config = dict(
    routed_scale=2.5,
    attn_scale=0.125,
    tie_embeddings=True,
    lr_head=0.0163,
)
Below are experts of layer 7 (counted from 0) of a mixture-of-experts language model. Rows are named router (the router's row for the expert), gate (a neuron's input weights, with its number), up (a neuron's input weights, with its number) and show model dimensions 0-191. Each number is 500 + 25 x the weight over its row's rms, rounded and kept within 0 to 999. Numbers have three digits each.
Before each expert's rows: a language model's description of what the expert responds to. This comes from a sample of Wikipedia text that the model never trained on.

# expert 63
It responds to: Fields and symbols in chemistry and gene infoboxes such as Formula, 3D model (JSmol), percent signs, plus modals must, may.
router:504550513486477510481456525527469462502522462524474527512531459470487499462519486488491528517516501500501551516513498524501519481463567455494498549481535524498515512556528503503463501457555472508536500536494513494502487469532462473524512483505495496522468516502513476444483496476529510489507473514529511493481522508465501496502503481542525494486470512514489456531503508479502475458523521493488523538475506504446534519468497485468530522501513476527487480464482479501460462504538503517427480487503503497501484494498517479541489530493516499498474478538536460516470544484504473523
gate0:487513563500489496497474507473531499506460476473533541504523499479506508507503496537501453492515497506506472481466528510546458524512543507489505501546526526487555506503526493503477514451501486497541493496477503459525497518479471518483509494485481511529471536480502476463491502536503540483493528494537510518472508527497479479473534497527499487491491496530482510494486483491508508484476509552458496564505515494506501580456522446463496486514508531509501500502468492506456453434478482550459483468480533474518461480480500515531507493473534549532521523528497511488514509493528499520
up0:499505472477463476587454475500501504491492513472493486547485515505518488535472498492479530528528498525518494488515501504479476488419518542509525549456519513504505478521536516464517486540505497517481472475521496508505499487471489505515469491467468490434500492546496477516503500481533507515480506479471481512523492490474551512518463503515535504530516475475468501505488514506460479488511462481479478523462481523530507454518470495497466454554487529461510480488504504507511523493485463530504533498506462504488482506497511470496484473530537539498488469480483517514503501481452443449
gate1:512492541470509478500452534478538498474509522535481495526510500554481560538544520455471531467508511481486484547494490488515481489465487539515469497494447535515498493475552538510482507465546577499487503492505488492510479532466458488511512486540491529501491577471471456524516478527493491509500515522506529523543496504499502518467531514537494517523498522477472479536498482478479466508450480556498496522488496506475493469481496507456515472489499523552526496475511500506505493495544493517465493499506488503517487500532498518502491478494504489463469522512518492515464488507522519462
up1:469513506531552530498514497556520504504525509472460494492509466518531482503512505476504462540517484489497485507522505490516526466496497513512523514456507496499510509535482469455501444501475496497510527436519522525516522531534502523489515475484522513495556488491491470557562481493484514498484477527521493486496513571469487482521505487509508498538526509527491461517518487502523483514508496489484524517497507500518522534557541541480532495486505497492475491520528462497550519501539524461444548509528519465518496548499503522475531519501483562473510517519474493524532479487481480461
gate2:498503531517506482519506517470528509506496489499454550519457527500478502451530497456534430484488530512482490483491534506534530487507501551486497522534495515528497525469508485471518528497516496486503490546499505515580443510527473523489491475500451492499477513521484510516482475463495503498492526490486489490480500496509489491518497504566556478474483484499492482506552490517481492520438479466530499480520525531503479490480500512508471444503479468457448523527488499455514461501499530485523482478559532457493512520502496487487480492485485473499492478553477525515525491472516486500
up2:483520482480498512515543523498501492491526521499508497514486505509525502475515507517495437464497474492534492528504484507510503498471449484520507502522494505505450586468447489495541520473503482509466544474453516506461483470535510487504521465481531519511519490494559459452527505552505476540522527512527534464529486493510480480510461482487503499491480498486531503548495473490567471501518494493497506489471457486522496505484507508481463520511485514464547481513465529463492518477503455484536442528488471484531502515507501481506482557468515476508538515524514507468500508509509512489
gate3:531530491508516500508503506463532475512485488510529508492467526498468511523531502543493500526501534500508541507527488529531475477507506494443488500496497519513490489478530496450499549461486487499532492474486494478574456483502470514499472485484514523538491534502483509482544445511522560531498495520505463491460474463502469509458497529553528532502444526497476465516529530555502466481489502481566547524484458522473542459508514497519491472524496473512491487517494483485494538523514481475476539460500506501519495515491504551491506466511530524511492526505496516493482497517514475496
up3:473462531498537517463479504460515537504511483517482481519492502543522500527541517454456493491483508520474528480486502508534537471514492513514458510495553541503514489453519497505493524447448508494495516457484522478479507469485488487544471478485556465479479467506438485535532498460442492499508509535498494476524498470510529492521497493524503510510523527475470505491531540518485513518528523516514518501491518469523485530514486463510499512451475510492489493480500483513493535502462522533525477487490485532481541516511501525514508503464535500512462455458502497544490446469516518542
gate4:469502517493506474474450543523538538523487490524499579509524504488466514524486535469457499450515468513527525501510533453549539481539553538480489490440506519495470472516469529503495514485487535505514464510489484477488521500502481514521522483518495472466498504469512491494480555496500484513533508502505551484535515471498487511455519492521464505528503467545477481492493518462527462466526510500498499509510529506511469511481484485485507469497513471574505463499487484479500514512501452530515493472509483488508522463506525523489498489512494477514504494554480516519523501493467541548
up4:499501482496479474490443488556484519489501537483543538494494507454470493526481497508480474504509508488567489539505479462482536520475523522481537524495522501522452486536513520522495490545537510499490520540483504497497493535503518531472488457499464477521462522466450514486483522520523499466459511482549534502514483527496482480525509511552506479481529491535493440492501538531500466522520512548492511498525500525521466508495488467521476485526519514522510488496477456498512478504489529495501546489515486482463537528503540540494483551489485513472486497483475549509455522504509482537

# expert 35
It responds to: Country, state and place names and their inner pieces, such as Mediter-ran-ean, Hon-du-ras, Lux-em-bourg, Georgia, Estonia.
router:515505500517504530488470552511494509478486492487478476518533495493488515535523472495534473481445459477476506490514500491481479480471549506496527491470531548515498537457475488499517500503533528488534510556489541507512489515493438451515522492504507460504519503476512464503490549509506531515530453537535475484457515510471521490530485478531522528574493490504523490529479501497491469519474492496497487551460539473502498525481472485469496518488545524485505494502485474541481506477491517496475508482485538549488491476495512494540472513534461496537498465463521528506466504450496522523
gate0:517492473498485544536468509495477478479498527512466450456495495530495484510480528532523548527526492470482486467529521459482523525480540503527512502528516517544537498481488454508541488492497531478475502525523523507518513496520470476505505488468489517463501460500538532467496538538505489497497514490472488476514489484497502468506542498524490504517523504488468475492474542474534523529488489509485497542482499501485468468510459494466472495549483542476525499518490461540457499484500528521517480486498472537507489508513531464454445511477514486575539475503485538489548506493492551506
up0:533461508463490527539474485511502487496520515548510489551505490502509515506478497489511467527560503482477562479481502521475470516477527518508516494525512488475475484488501545427502481505525556448490504491484549506496544510511499518465493530465475518499484516468508484529508485520467519486524520470493470500520504537468499506549502512484469520494453500496532502481474441508522487524465531503508511461468498485476493465470506489481504535535496544529574518428522516541466499502509522497502475512507488527522501480507512475470497516496487490499478522538489520540524470501509513517
gate1:514476534518470462511488504494518505537483480492518502512514495489548509478536472536532529510484479525464506503443496471475479497461504488516461458517451524514525468464474487480498471483490453463517515536505511515512509495524485521498552474518534521469472523540484462530484462458440529486489509516479487505519507452540505491524510511493479570495481491500503476501458502511486486482480503548529533486508493534511523484499473465492464508508557458541455480513468422505495510498457508508464494501499478503488492501509506464482516494471478517502504464500522502492482474466505518493
up1:475470482511503446506492480512516543517520508519498512498469460482510509506532487542501458459494533525536461519490513507499523544490503523510489475550505507503516507497468479459519493486482507513505537525459522469482516497507492477511461520450530484522460485488511518477539461532442466489503524458525514513526573543483498485501525498499517496494473495487497515514518528496488569523494480473481489514481478498479494491522494491464478499527547486539469528449535481503510520481517461480536510522523470523505540500483519497514483447478503525518456510466513507503488510529436518534
gate2:458486474493466474474496522475516494492491457545491494481467574531486497502493544563536487492465477467536480480508487519490486528491509501520522489493452493547519481455496492452499479509493485495481515525529543470487536466516489504538522492480459511487503479504466453505548494489507491514522490536443517516514471517522496509456549486481505498447520470528481498518498527520515488497467516509524560525523483505466508476459517464458442502541479495545517492528493484521524506520502515515511491504494491513513520474498507515514517500466514521509551514520540496501507467472488512472
up2:526490562469511540508501543488514497490492483505517534485494508501490499493499502494489508482464499457493481463508491475521516485501490528517477458503543511511485490535486469460532466506505481493525507492501501509482508515507494514530518497526532472503518480496545521542514516518446502523481522514484505558483479458518504522533447537545500521519478471519520469511523510540466476488507424516545534517455517484536540507444506452504520491485469505511497488491496474496505545499486538452503476587479449515478514493514519503494513498475504471498489460471508519516453496476499485525
gate3:480508516476510516460485532470483511539477512531496529474554494548493539446469487541477521492545494453493486479509486479495475492507505519458507495476527530521505501500486492495472499494496508512472504449498488502473515479505463512543523520486518440517492507505491494527492487492527529475477550519504504487515519505432508489443528556477525502519524522486469475479533514508499480513518496487560508524491488480518542514487515467541509443517527510523566461504495526563463484518526508530510536479526513511521488487492506504519551487524534498510510519501543508465478513514521510500
up3:457499493548463509464516528490476491498480538501506527475518491506457547483494530465496548449502522482516468510501451491507466510463471504502507509501489531507498478495516543463511489472466475540454528488544517481474487527506489539554505495520505505473496473485519515540508474516533497523491520525530474468437513503514508526465511511503529460511482490499541469475509494472516500505451457483496520533487514542522503504449518448554494494526524521517507526521498561476521515555503513542499504539474497510514528495533501487503549513474499492455510518508496514487504503503516485492
gate4:493532504491466504470514490497490497449491466483503444472495489469479478473511526531481474503512489457520524510516486493508542520493519497497534523479447512484522511524523478485494462494489493431531517490500525456537516502478490492500552497491452433495512516502507477558492482509514495507488534521488528503481507475448463490497513522511491477506526486472523531483464517451470502497562509520493453508478505538510537507514528516525479481508454499524511513503477522500477497497540489488476460481498487497512506486452503560492488481488559469521493532516556505557469518497508501527
up4:487516510494527534527499503499489519513485496471540529515506511527509488456500517473523568498514529548504484485500483517503468495543504483524509471466494512494506515499520445483450476489530524509503494494502491488518507493506504503521459472524496521507584515518481501464493478459493467538517478491534468439528516530513506504476445526547511498459499509525556484483517491502549530489494473498489490467496519444509514492512492490512464485544459500498543497472553517486486505478491554519483481497525503509484490493501511445484529481498467446474477440509507518529512498492471527508

# expert 47
It responds to: Final pieces of words and names before punctuation, such as Lincol-nshire, Twili-ght, Servi-ces, Chișină-u, seque-l.
router:485496516492509496477479554517514511537513503509491501504567512516490525505512515475529491503475483526494504498511510480499495483509481515512510538481519564513550502475513477496518520486543498495517497560496479476530507530503432505523516461525469500505493516503521483492499511498530473487554477544517487500476517452459538511500471519541503543484455485470476508546479514523469461502479509515511504508482504493468520518489472443482490495472535546537517460533491504548494468516504493483463503503455522561503478488468488513531465509487492491531529471474550464475456515460497491494
gate0:522504520472571500485477481459503440540504515534537556512517499509538497469515537497511506518528457523494428476479514513490481493513473506509513498498445510508537495524491484458528527508487508503507513472496485523515507508475478491482489514483494502494495489497498497488524508486507484474529495501499519505507493490477493488501506504489450521527442464495486452502524477527494488487475473542518438495459482498496496498438510457510515489558537526520528514509537515539519497451529485486469486490520467477503457488431538497507505525480509480507507521496458477475482520506558458503
up0:510509519522496491509495463453452508512475491545444477507459532503494514506479546510481521492505503458491505507510501457502501503537481489513494476542495475485484487472494491506501522525543504539495507461464499520508470480499505519484487503501494479517515479500480503522467479511518493583481568480540479529454505475510524499461475504491547519469474495512470537477518494488463469454515480443477502467487515504468494482542506511502528492499519485482510497511528505482494557477450510475505503472488507523521519547506480504524510486512470462493523465504481520434503518511510470426
gate1:527523472510474580543465494509437520521491488541516505464514458538496493521533495494515490483518471477464499513516523465500504487509479520493525498508528524470526528504499477515552495502515517473520461490524502496517492517478482503538523502492480510489521502490528503491526509473520534506491512501512567489544500454506517521471523503529522480491498508487482485474469502522515497452494525516529545481505502483460531475444490486503468491501487520470538492528482485506497455494565471421471464469519495496506446491502508499422495511496496494481496473489490541498514514474474475501
up1:514504490510512481488464468544511511489444512505483528476529524485512484444495535504489515490530511478495460493524475517542495477510487496533476471485523464496573501475534503532458487548556490536507510519478538491493466470481507509464524504475515477489479478519536509502476507481480470481493508514510557505488526506493449492494520501528517519495478475498520521533508528471493490516537477558463540517522478466473490493532478507456482497547466528485478493485498497516529516505520487545505496522538463482485494470508475495493507556509507501474507482504434498541523549505510458485
gate2:507516539486501490465506465484525506533493497477473491524478533522511523521459494485497554520454527497499517487477465525562505507521489473514508461506516508537537506511512479526514506473497559462480507524510493520469520493511471516501541484512484479499517492479506519539498511438511481474500525462524563512515515503489511490494498544565483498511478476545461466474463503506465518475505491521503539495519440443482501477540498481477499471493470464501469543518490515495467495498511515469477506537481550535495479485488502493513475460482512474513517442505479505505553493523530509513
up2:500511522524522492491473456448532474504466504513471485476525473512476491499493482473474520493504546494499523442483496477481590478520473511482496472514511493503541491479504483449445542515507498492470501498494509548490497516526484500531494501514480488529520485510499459508479507458529503514478503459520508545514483482517501469495488478495501503518457546503459546537428468507493507494516503512436498483541487469462487506485466485520486498496535503511482530483499470481509500512502486499514488516498524523480510525492498532485488512501530491499518469479465520510534484527604473497
gate3:497502513475512515491530519504543536489537486493455459481562530562533469518506460489536439503534467524516488461530453451518506516514499478515515498464491512512489505510509447463495497449472498506490494508480515497495496497498489507552475493464464456496509477526474474503513479534550530469508468489468481503510507551471483513502501494480526521535480470498521465513527482501524497510505488516499546499467494512489451477484483463525519496506485539503512500491531502529515520538498491496509478501535511540501537529453459530514447501471469471499488524522501517520514493544508506463
up3:473487526516488520486501501498524517505503499517542496488508478447497503508516499464522509478498517511548511516515485513513505448536506487501513483476444496519550498517474490448512539486471514492530522513514508531516484495461493513503501458540462514511524546495509467515487461506517501515514501445523476549442537541521497454485492533519484516528476500498462469491458464503503441503531521556440535481497508504496526480456494490508494451479511493488518512482486482517502465495533503471483528539464521519531556474503473517442504508503512503491485480519472502484472500447507493526
gate4:517476512530525491492509511542537534535512536502481493501504498510520428513515519495508525504487482447493504521504480470490543495494548493534507501484552472463487495512494531499506468513483494492488474491502460514485547518504509489527457520471487486527509522474472538517444496462506526490429501505508518528498490518459498526480549511509514518527460456479463499479490480511495519486491484519516512523511501481507493507516534502465487538505552533481495509522504535524504434482469474456503526501534502489497488523439489525469518521501511515552476511491485471486567504530536476532
up4:476492490468536501526513529509500454493476503462479544514525431478526479487509478454508526486454511503513484463535474477492499484465527477426532491507479536511530522507513540484455473481479508471468484466540458470501471511509479523519528542465500506484500499492464500529466490476486467483498501502539490524492480466471487506466502514485523503505493487529512482508496554533487466500505472494492480506527494488483554458480490475500559482477493535501463515506532481524498478505557527497525518521470524479526477526475474447504516533463509507491499492494456499479523508482500496464

# expert 2
It responds to: Prepositions and connectives opening a phrase mid-sentence, especially of, as, among, throughout, since, plus commas after introductory phrases.
router:515615508497517481514465508478469505508488488467512520524492520480471478483511483517521506462515490549488516487483537518495520483475520452488480502484505528476473551457490481492507518487561518492497532569477521502494529490514473496520510484474476478494510507503453500483487506523505536527528511518496527463470534523467529485486533529522535522526494470527496486518478512507503488481467522537481503536442491509481523510492437480502487499490485507488508454503507473547477485452540512503449513463496479518520482516492533464513517518502496530503506497547538523482510501481478502485
gate1:526526506497493513533501513455480488492466465528476537504509500534482567489492498525519528512506530487524496552496512519484503514511469498524516462458499504528514527497493518501481519524478511537468479476523481439512522502476497494508501478456510541513514504566498505445513520491491498528529471519500506563481484498547551519525488503500518494511478555487521508518483506533515483533509456491504485485520504581475505483500465467489451453508459542541506490496463477484537474506522495469483474480497494523533475490466513516471478447492481507532515525498471521526497523503500489513
up1:458503493539504488489528512522506560518517506488533501483492470437434468509489531491484515509446501494525505491500504541509477485549500514474470490533509496517480519478530497498501478504547475475522546507488483499500510512507496495509500535519483505516503462539501522515505480525531498485492514495517543486513477506452476484491491478519478500438516483509479490544464485515575516514487497499476507500505485518482500494483501498476467470549509485512530499482479544506453500455497524485513582477493483518489487515506450519515504517492491471434471513522446520490509485484546510439
gate2:521521512514517536513507481554519494499472494470476513510490503513451477483498496514538485481457530494507479499502485514507528471505522507504559515510524521534510518476454500546523515473504467462513552504471517510483471508490485504499509506486433498510451576490492462507524498493510417482504500478504524499555490494463509502527503494560501499487500492498479478535514461446504488480464458494492496554496484514474491495446496464511473468517499496502547537496507522487517477506462470504483490457498484456508513521510509505506521503470521468509532461475556473515491509506500522485
up2:532474494486519501472497490503490469478524474498512533501513518542517508516509509528503512459498477523519528473509521541511503485505473504498508523557509506508530509471566512491494530470452461482530491491479457485544467472488498509461512483527497518478504506504475457479514516545508499496474474465487491496497514498454532512519497505511545517472514521495548528481526524517481461489497492487511507500510488468494539532494541521484440480474487508495460506504476493485467513552532528447495440483498519495484460488489496493460455522438452496542461517474491543522494524506462540491
gate3:464457514528533507519488501486524483514483520509504545495508451499483489472535536502538542487448486473492491500469547519517477465506498484492473498525500513504498489481476466481529521500496476539518521494459481516468503502448487497463486446441498527498516480478468458509520488509453472473472456531509541490469471498491510516546490511529449542534484518495498511500496539465526490491479502495485504508436511493505469526513482498518532487481488514467533472509470454502530477467483494491480517459518503481442510514476562541522488493493482501481473503501512528525483471466525497475
up3:537519489505529507486554452469526481517477522536517545462494484533467494485484489527547486502526504474514492486503504540512483505482437473532488482478513500459478503477517520513475478470528491533525496473456476454520541494467502519509512517492466505521484458487536466511517498474510477502529499489473523481490534541479505516471502472518500509526495473497487509518490484492489493546476528537456542531504483463483511521492473473505548509491474510503557481500484503489505496560457571527489532472515476511485521495486516535481511516488481504562476537518495510465482473509469462500
gate4:484541501502506486518526508533526505506445502482528517484479509483498518485502508523526527538494536491519458500501534500464469484503491491546483481462504510481452503540451523521496460480499481525500556487474499507481501447492489477509492517494476539487532531518457483476468450509516525505525480533507516519524467485487523500523522509540506494488477521550436490491461498491531494506525499538559514480493527541516485470506484492500528456507497504429489474460488481509518482535532521488506519460515493477494545503517528465533521460458491523473508489521475503498503461496551470502
up4:551485478482515476456508483490526503468476518519502490489512477511504478486517513470532491470490497461484471483544510524484509455529505493482558466521493503495522490488485488469473496549532529501489479480508491513500500497507486520480494518525538498522506479528501460524538491507512519517544561487534471504564496478526502547455502428501488513501465464460538531500560456472483548517467472517518499494525480482412460508488530480495482480484520510488485523501476483498498506477526493521495451504486524504482497519527507503468525501513526491525555506471483514495511518516481474472
gate5:513518481457527495528506473464524498493510519455519538510549499482469482524513483498487457506493531510535452553527493519528527448507459474479518488461509501518506545490511510520530479490512499485507527521516452509555504493458498503475481473489453490515469523495462504476486449522456494544472531470490552509513486497478477498549487489505456528555511494492477517489452506497501474484542517537502507480483466494508534509474549480497507473496483518488519474519515539483488486504494499497487495469492535482508488459494474548540494450455507496505482472500546503471503486504464517507
up5:509532498496538528522527500510476536483526482529530483522481517540523520407497511496551523455500482477481500495495466518478493512483501526510509527521515499480497505494490524481490526526469448507498495493513488464497494517515497476513551496526486517500468474504504419480499544474526444510502467452487430490497505495541478472460447499474526498477452521484510460432523499500514492485449503489531500521516524499526486510527517489487507547531494489488515490468491484489534484512492554473493456516496506491519520508523530506487483490486494513525522476489480478488460500500498519467

# expert 55
It responds to: Closing parentheses after years in filmographies and biographies (2015), (1932–2012), plus line breaks, periods, semicolons and heading equals signs.
router:465575447508499499517497464517470462520528498458511511531487533513486498510500444463528506459481478495486509486478474518475512468441512478515485504484507501505462505484498488510485545505564518490530498550490535481502499524508464451515513477498481482541500489521533498476467563462530486515495468512506480495481506518477503488534486473510511515523490465511509430525491508535503502486509523520435500510505493521496487537509481504478510502475529503486515473510503520570472493544508510482456514492499508537490484493449489508540463530520506520480482508531492518485450496494484477484
gate0:512558549478529506512500508514508500501518512469494537492494481517473478474508472443520523498533530510539556501513491492513527519510562550500528534519475500457499508526478521512471487495558469456516527462471516514497533480491482532461553538465460509533508507506523461466475499470487516510485487486512535478514497516489529451458479533521505488479486482508483477481479502510513493456537473517525525525504497543503512497542476483544485488526498484466543528503516490534487484528500492486479514475485515468496553489490544438493479525498465500501511493512529521488515490524508505519
up0:508488520497511508509481508459529533495527527514524548503524484518536528482477531487527515490529515498473470468496466526514524490490526515421469484485495496475483474502499525461464521511486495500497523488506523510492527498502483494520530542535503461492490469490535484520486483491514494548507478520484460505531511510471502505519489479498469470539470464458467543510466475474502509480483511516506482470473482433484482488521482520528508479489489532484531503490533474534516525467476438509506480544445483495475472499486497457486456486515489548532532504472548556457464478517510514487
gate1:473477533486511463553507551497480477518471472526515466523483514490554519516530521503505498475491520519476510469528477482515509523521530517469522476486515518543513487501521548512475474452489487464486529480505527467482465480508475488482514547504508513465509480514501522496455510501524496494530534519520450538507488493531509515524454514536461484525503481481512485491501495494485501444518524509508473542481476492507499473491500529510515447511473559543474454503535478497530517535510465474534520511481451531507455498533474471489491530528467493451553508496515515480507504520515529523
up1:494455465509466497506480512435494532548469504499491503535500500535491513513466560526505536486503489492487515518512505505517459432466512494486499523469508504502515508520495477470499548489503573524500485476519479532525480513476512531535545494488524501500479536460530534496503486506505536524451474496497484513522496551472486503504506496462527515491478470468492543509470468514517464526485507507477437516524536483533517512495474512517500508462494474499488523501540489514461501486519529470504508462534543503489506543492513532510480540510492539493483463522555453503494473479500493474
gate2:533517526513533513506525543427504511494475525507496535485513522510479511498518452508489460501464435516476520534539512462532498481480521472524501505462531539502544528492498483487498502469498551477506534494483516486510552530479467478496535485462513545508524501493458474479497514514477476496502516523508507496512510482505501492455533501535463503527473464525515463495492491470496512536515497535489453483466507510489520514515495490505507446463517505439532484528537493550464518515491543514509543511491506516484505514502521498504463488456507489498518464509520544494477527524515474446
up2:479515483474495538479468478489497486461468479549487514520501473514508459497509562536481512499506541511536492505481504551506500541519457484497497517525489490450494484497557535498507513542504477520462478499479431510556463483508511489510449444518523474450505473492496557497516507498474519542535500510466545536488487555543454520516519510498508526500536503525469475511518484491475499513478474511502558490471459506504477508512520517483487486522492491496511490489491505493467495479524493504511474513518531474522455493489513533501476494544511511494482545490496537487521512531497529496
gate3:510467502435503475496524484515484506539499509510502498476503445557509497542486452529531483474527505495508455518508498555489499495537505494415520474499499544503504451536509491524483526479464529476488505488504485529477490513490460489501485488502483474507538498496476483476506471430510463479502489547542523489492544504508466506491518527553483529462471509518534488550493499485528475491513514480518511473493481480503513485449484467481447493551515483493519528527510519497510497477533486477476531497528519468476516488491531511459503497470525472518490546493512503505502483510466479490
up3:519525503485476506500524511506459476478500531502523483535519495532516510528519479491495463453526493523459524447511465501480484488527535463479511540520542483472486451520520466489492547530512525524488484474539484532485499548487514516473460497540483526507517533517505508471517505494497494475479486479485506549456546505507528521507501460475533497494488504481549492516514528500484531527504473488536508514491564520540503512479536492445464502483491487495500504523455528474470453486485519469476491472501527506455469452525491530496492476482479475478501478481471491462536552508489489481
gate4:503513509452452508454540491485504477455485553517500497542479527467504493508483442508537544503505537480515502499533486439484466524499515506544519500520501484516462524507512469462517526502510523526535497536543487498495483505514478534517490480499543481465508497496510482460507525513516540472473522460521481461450486504519494484510514497512499531473478531538516525520492460493498517473518485486541521486537507519542519514496486493520460511509474503478510528509469479468469474471526535490451506466502525511548504454478505537519505438529495518532518529500516519522473486486496466516
up4:517497499486518523521542476514529512504494479506523479535507527492475483534498506537496463514439488505488452511504522467511527492508527526504547501509568506498516518492462478481504507502524537532508472515548491505511511492546499511506497513504547537476523534522479451491528512494496498499497522534516463509546516546506446470446510495449528522493512448461458508504527487496487504523497533467491476498450469454512464496481539509500525492525506495499565506458463522488474515470505530472524534545489486478472525498501497513487490499507474512513474503485464475497526462466503483527

# expert 50
It responds to: Inner pieces of personal and place names, often Spanish, Portuguese or German, such as Fre-ib-urg, Joa-qu-ín, Fre-ita-s.
router:469502482489498505491492572500507490497510483540537492485506546517465520480533469483493486480489480499487528489528532484464493461499522483518495550520523571506533516474476501488458517499514486507508495531497482492489491535491431491520479496516471514492505525505500489502524549437534473500532518521481471509480517463487510497484528486501478557496459462463453494534530511503468470502470517524486486508459500501498499551507479437478504490480542498518506514515512480544477485505532478513459533479497541524524484525487526497532509498514491493545548491504508499495461489456521522455
gate0:504514503516493492487482544537530468545496506524536490536572497500497486555521459464514525473523495456481504518466463480515480543517497489478480506453482527529549533499503497459500493497538489474490491482506492513513518524482475507498545509457516474448491520477501507479492501511528472513496488507480513463502489511499454516484475519524480497528466522506496512546460489517495452534516494521495521492512504486466482484511495482468561497481517515562530420511524489534496496497481494495467496499523503511528477500436524524503511527511483510502528534507467486475499443470528487479
up0:475483454550498534522488478556474459508487494467525468468492483548536483454498506474496500476464501487476500476517507472494502503510532459439562563469529527506542520519472482514483506510507468495505437456528489528493525518474494485489482480526456520491539547493500523490492515491497479500485552510487502489477466499548513510491500492491480508472440455469487520503481496524489475543524471493500515473485487548492500477516503485487470476535522478500539529524540500527489457504527513492475489494502505481495490523496478482510490515517490523486531479510530543461510511514515480471
gate1:496477535495453516510465532504542447502503505513543528492523503510486521451485475514505489482499519470483465493494478451495486522504499488532512527465480543517497470471468509502510505471507516471475503488503498546474500546499476511506535488505447508507470449452492495508542482448472497577553448505470500487516476497471541492499476530482500558477475492482494448514507516514516475510537481496523505481521531541499509486493469467511513498499518503522577511509489524509493504501492519489531510505507489503517550505463494481493480560504508494479522516485552495498471505466478480507
up1:485494485499520460461540524525530537530507530474478531504486496495517504497483474478469525504472514523472470500496550506496494546476514493523517505502504474467540551516522502585488497519522532506476533517473495489495506444497497543503525507499529505470503475503534498473494490503480452502516455481532527483485500479511544498487523477502529528493484487496533491490475538504490498476475487478500504565524487498526526572521480507524482491478503516511511491490503494521465542529497511504516514527488500505445498437505525535506544503483551468550550466498485546493473502485479523516
gate2:489513502487490507522467498521469533507531553506511480490513547459536527528510496505492534540521466481502515519495529534516510491500515484517461495507502535543456501523468519441495492521512507445511507504494482517502516519500469483526525509489506486491540485434498464511490470477497455522521522540493494504459507534463493524489526481528503501496456512520486506520480520496499487487521506466505480454443489489462473525546499474498521462495518548530544530519526530507499480470445545479491502482484499511469511463495557517519488460478498510535566478513505503459493488483496499462
up2:446496501449459508519478510480501532515489509554504497493548535492494484502494486502461470508521465545478476495495483492521536501518457482553491500524483494518488474497516472502472551490542510522470502446494484501503525443490518501490477543479452499483506555499552477491456465507503483517549506452495490541517506485505510513479509513514474447499512476491454480491480485474481480479492451472493507459528496481470484475493498472525497490517508481499489491499498561492464514505524445530496499534526545475487484476481493490480494497500485474480517477486503455518475520481521447462
gate3:478459542481501524505496516485519470506444475521502519522515510482501521494558475497531488447515481495527497506525519502526506528511535447466494505490500526494537483506453464496520534519497492560508512496518513528490529502429479470460533484479522498474491471525505473467478512493506574478499500499506514507480494489513513512486495504485487526523462480529473519476492505494505507500482488490505518470473502472491533547486524446459538453490472485539500516509504455540490485487483508496486498478502494493428457532479531463506515523500480517524499523477526563498528468463526492474
up3:515502558466496486503540528530460488463504459529495551511480503494494528492536493553515495494533470508514500511479511422511533548524483507488512496547532497466533528471495506488538509510494489503469542519541511541525522510475516483499499515464482516488476453508490490443514517549542542465460503499475486526510496528505533520495549506491469459543496484535460501487504575511483475470486458534501510516477502507481516517547509508463497483511514521511485501514501490476526506507487529498497524521531474484525502512467500454499517514526520483509519455500506495518533473492500499505
gate4:461505507534523503487496502517518529489476492513469537514536521515506523498481504540514501530534513502504481528524494463533476509499489507493474496549499531519486512498523474464438496516504566499510533522541477492524494519494466509459509489507507510562458515532504469528511509510507496518500455563495516512485486520475532523499538543468498503475489496467458488522519529489526468527476482565458490521501503472471495501502490485523506480552502515484561503517528502516475474515551522496464511500503462483549488517464489447540534527504498492465497509452512522485457507470494489497
up4:481509495468513496490450522494559489501558539511479520479470504524502469522482502536547476493502542528473494543491540512473511498475512520503498482489491501486484510503521489485530498516522479517498513515511470502502464486564514495498542516532514481512471502452501499515534491507495560509523497481525508522536515501490543483585484527524535457463506480486536548500517474540507514512498459436514508477480504453481486504458495516486485509520495519491453507516511538470485512504469529493513477460481520448471486501538519509474524520487486460512506458520472504485455493519488483484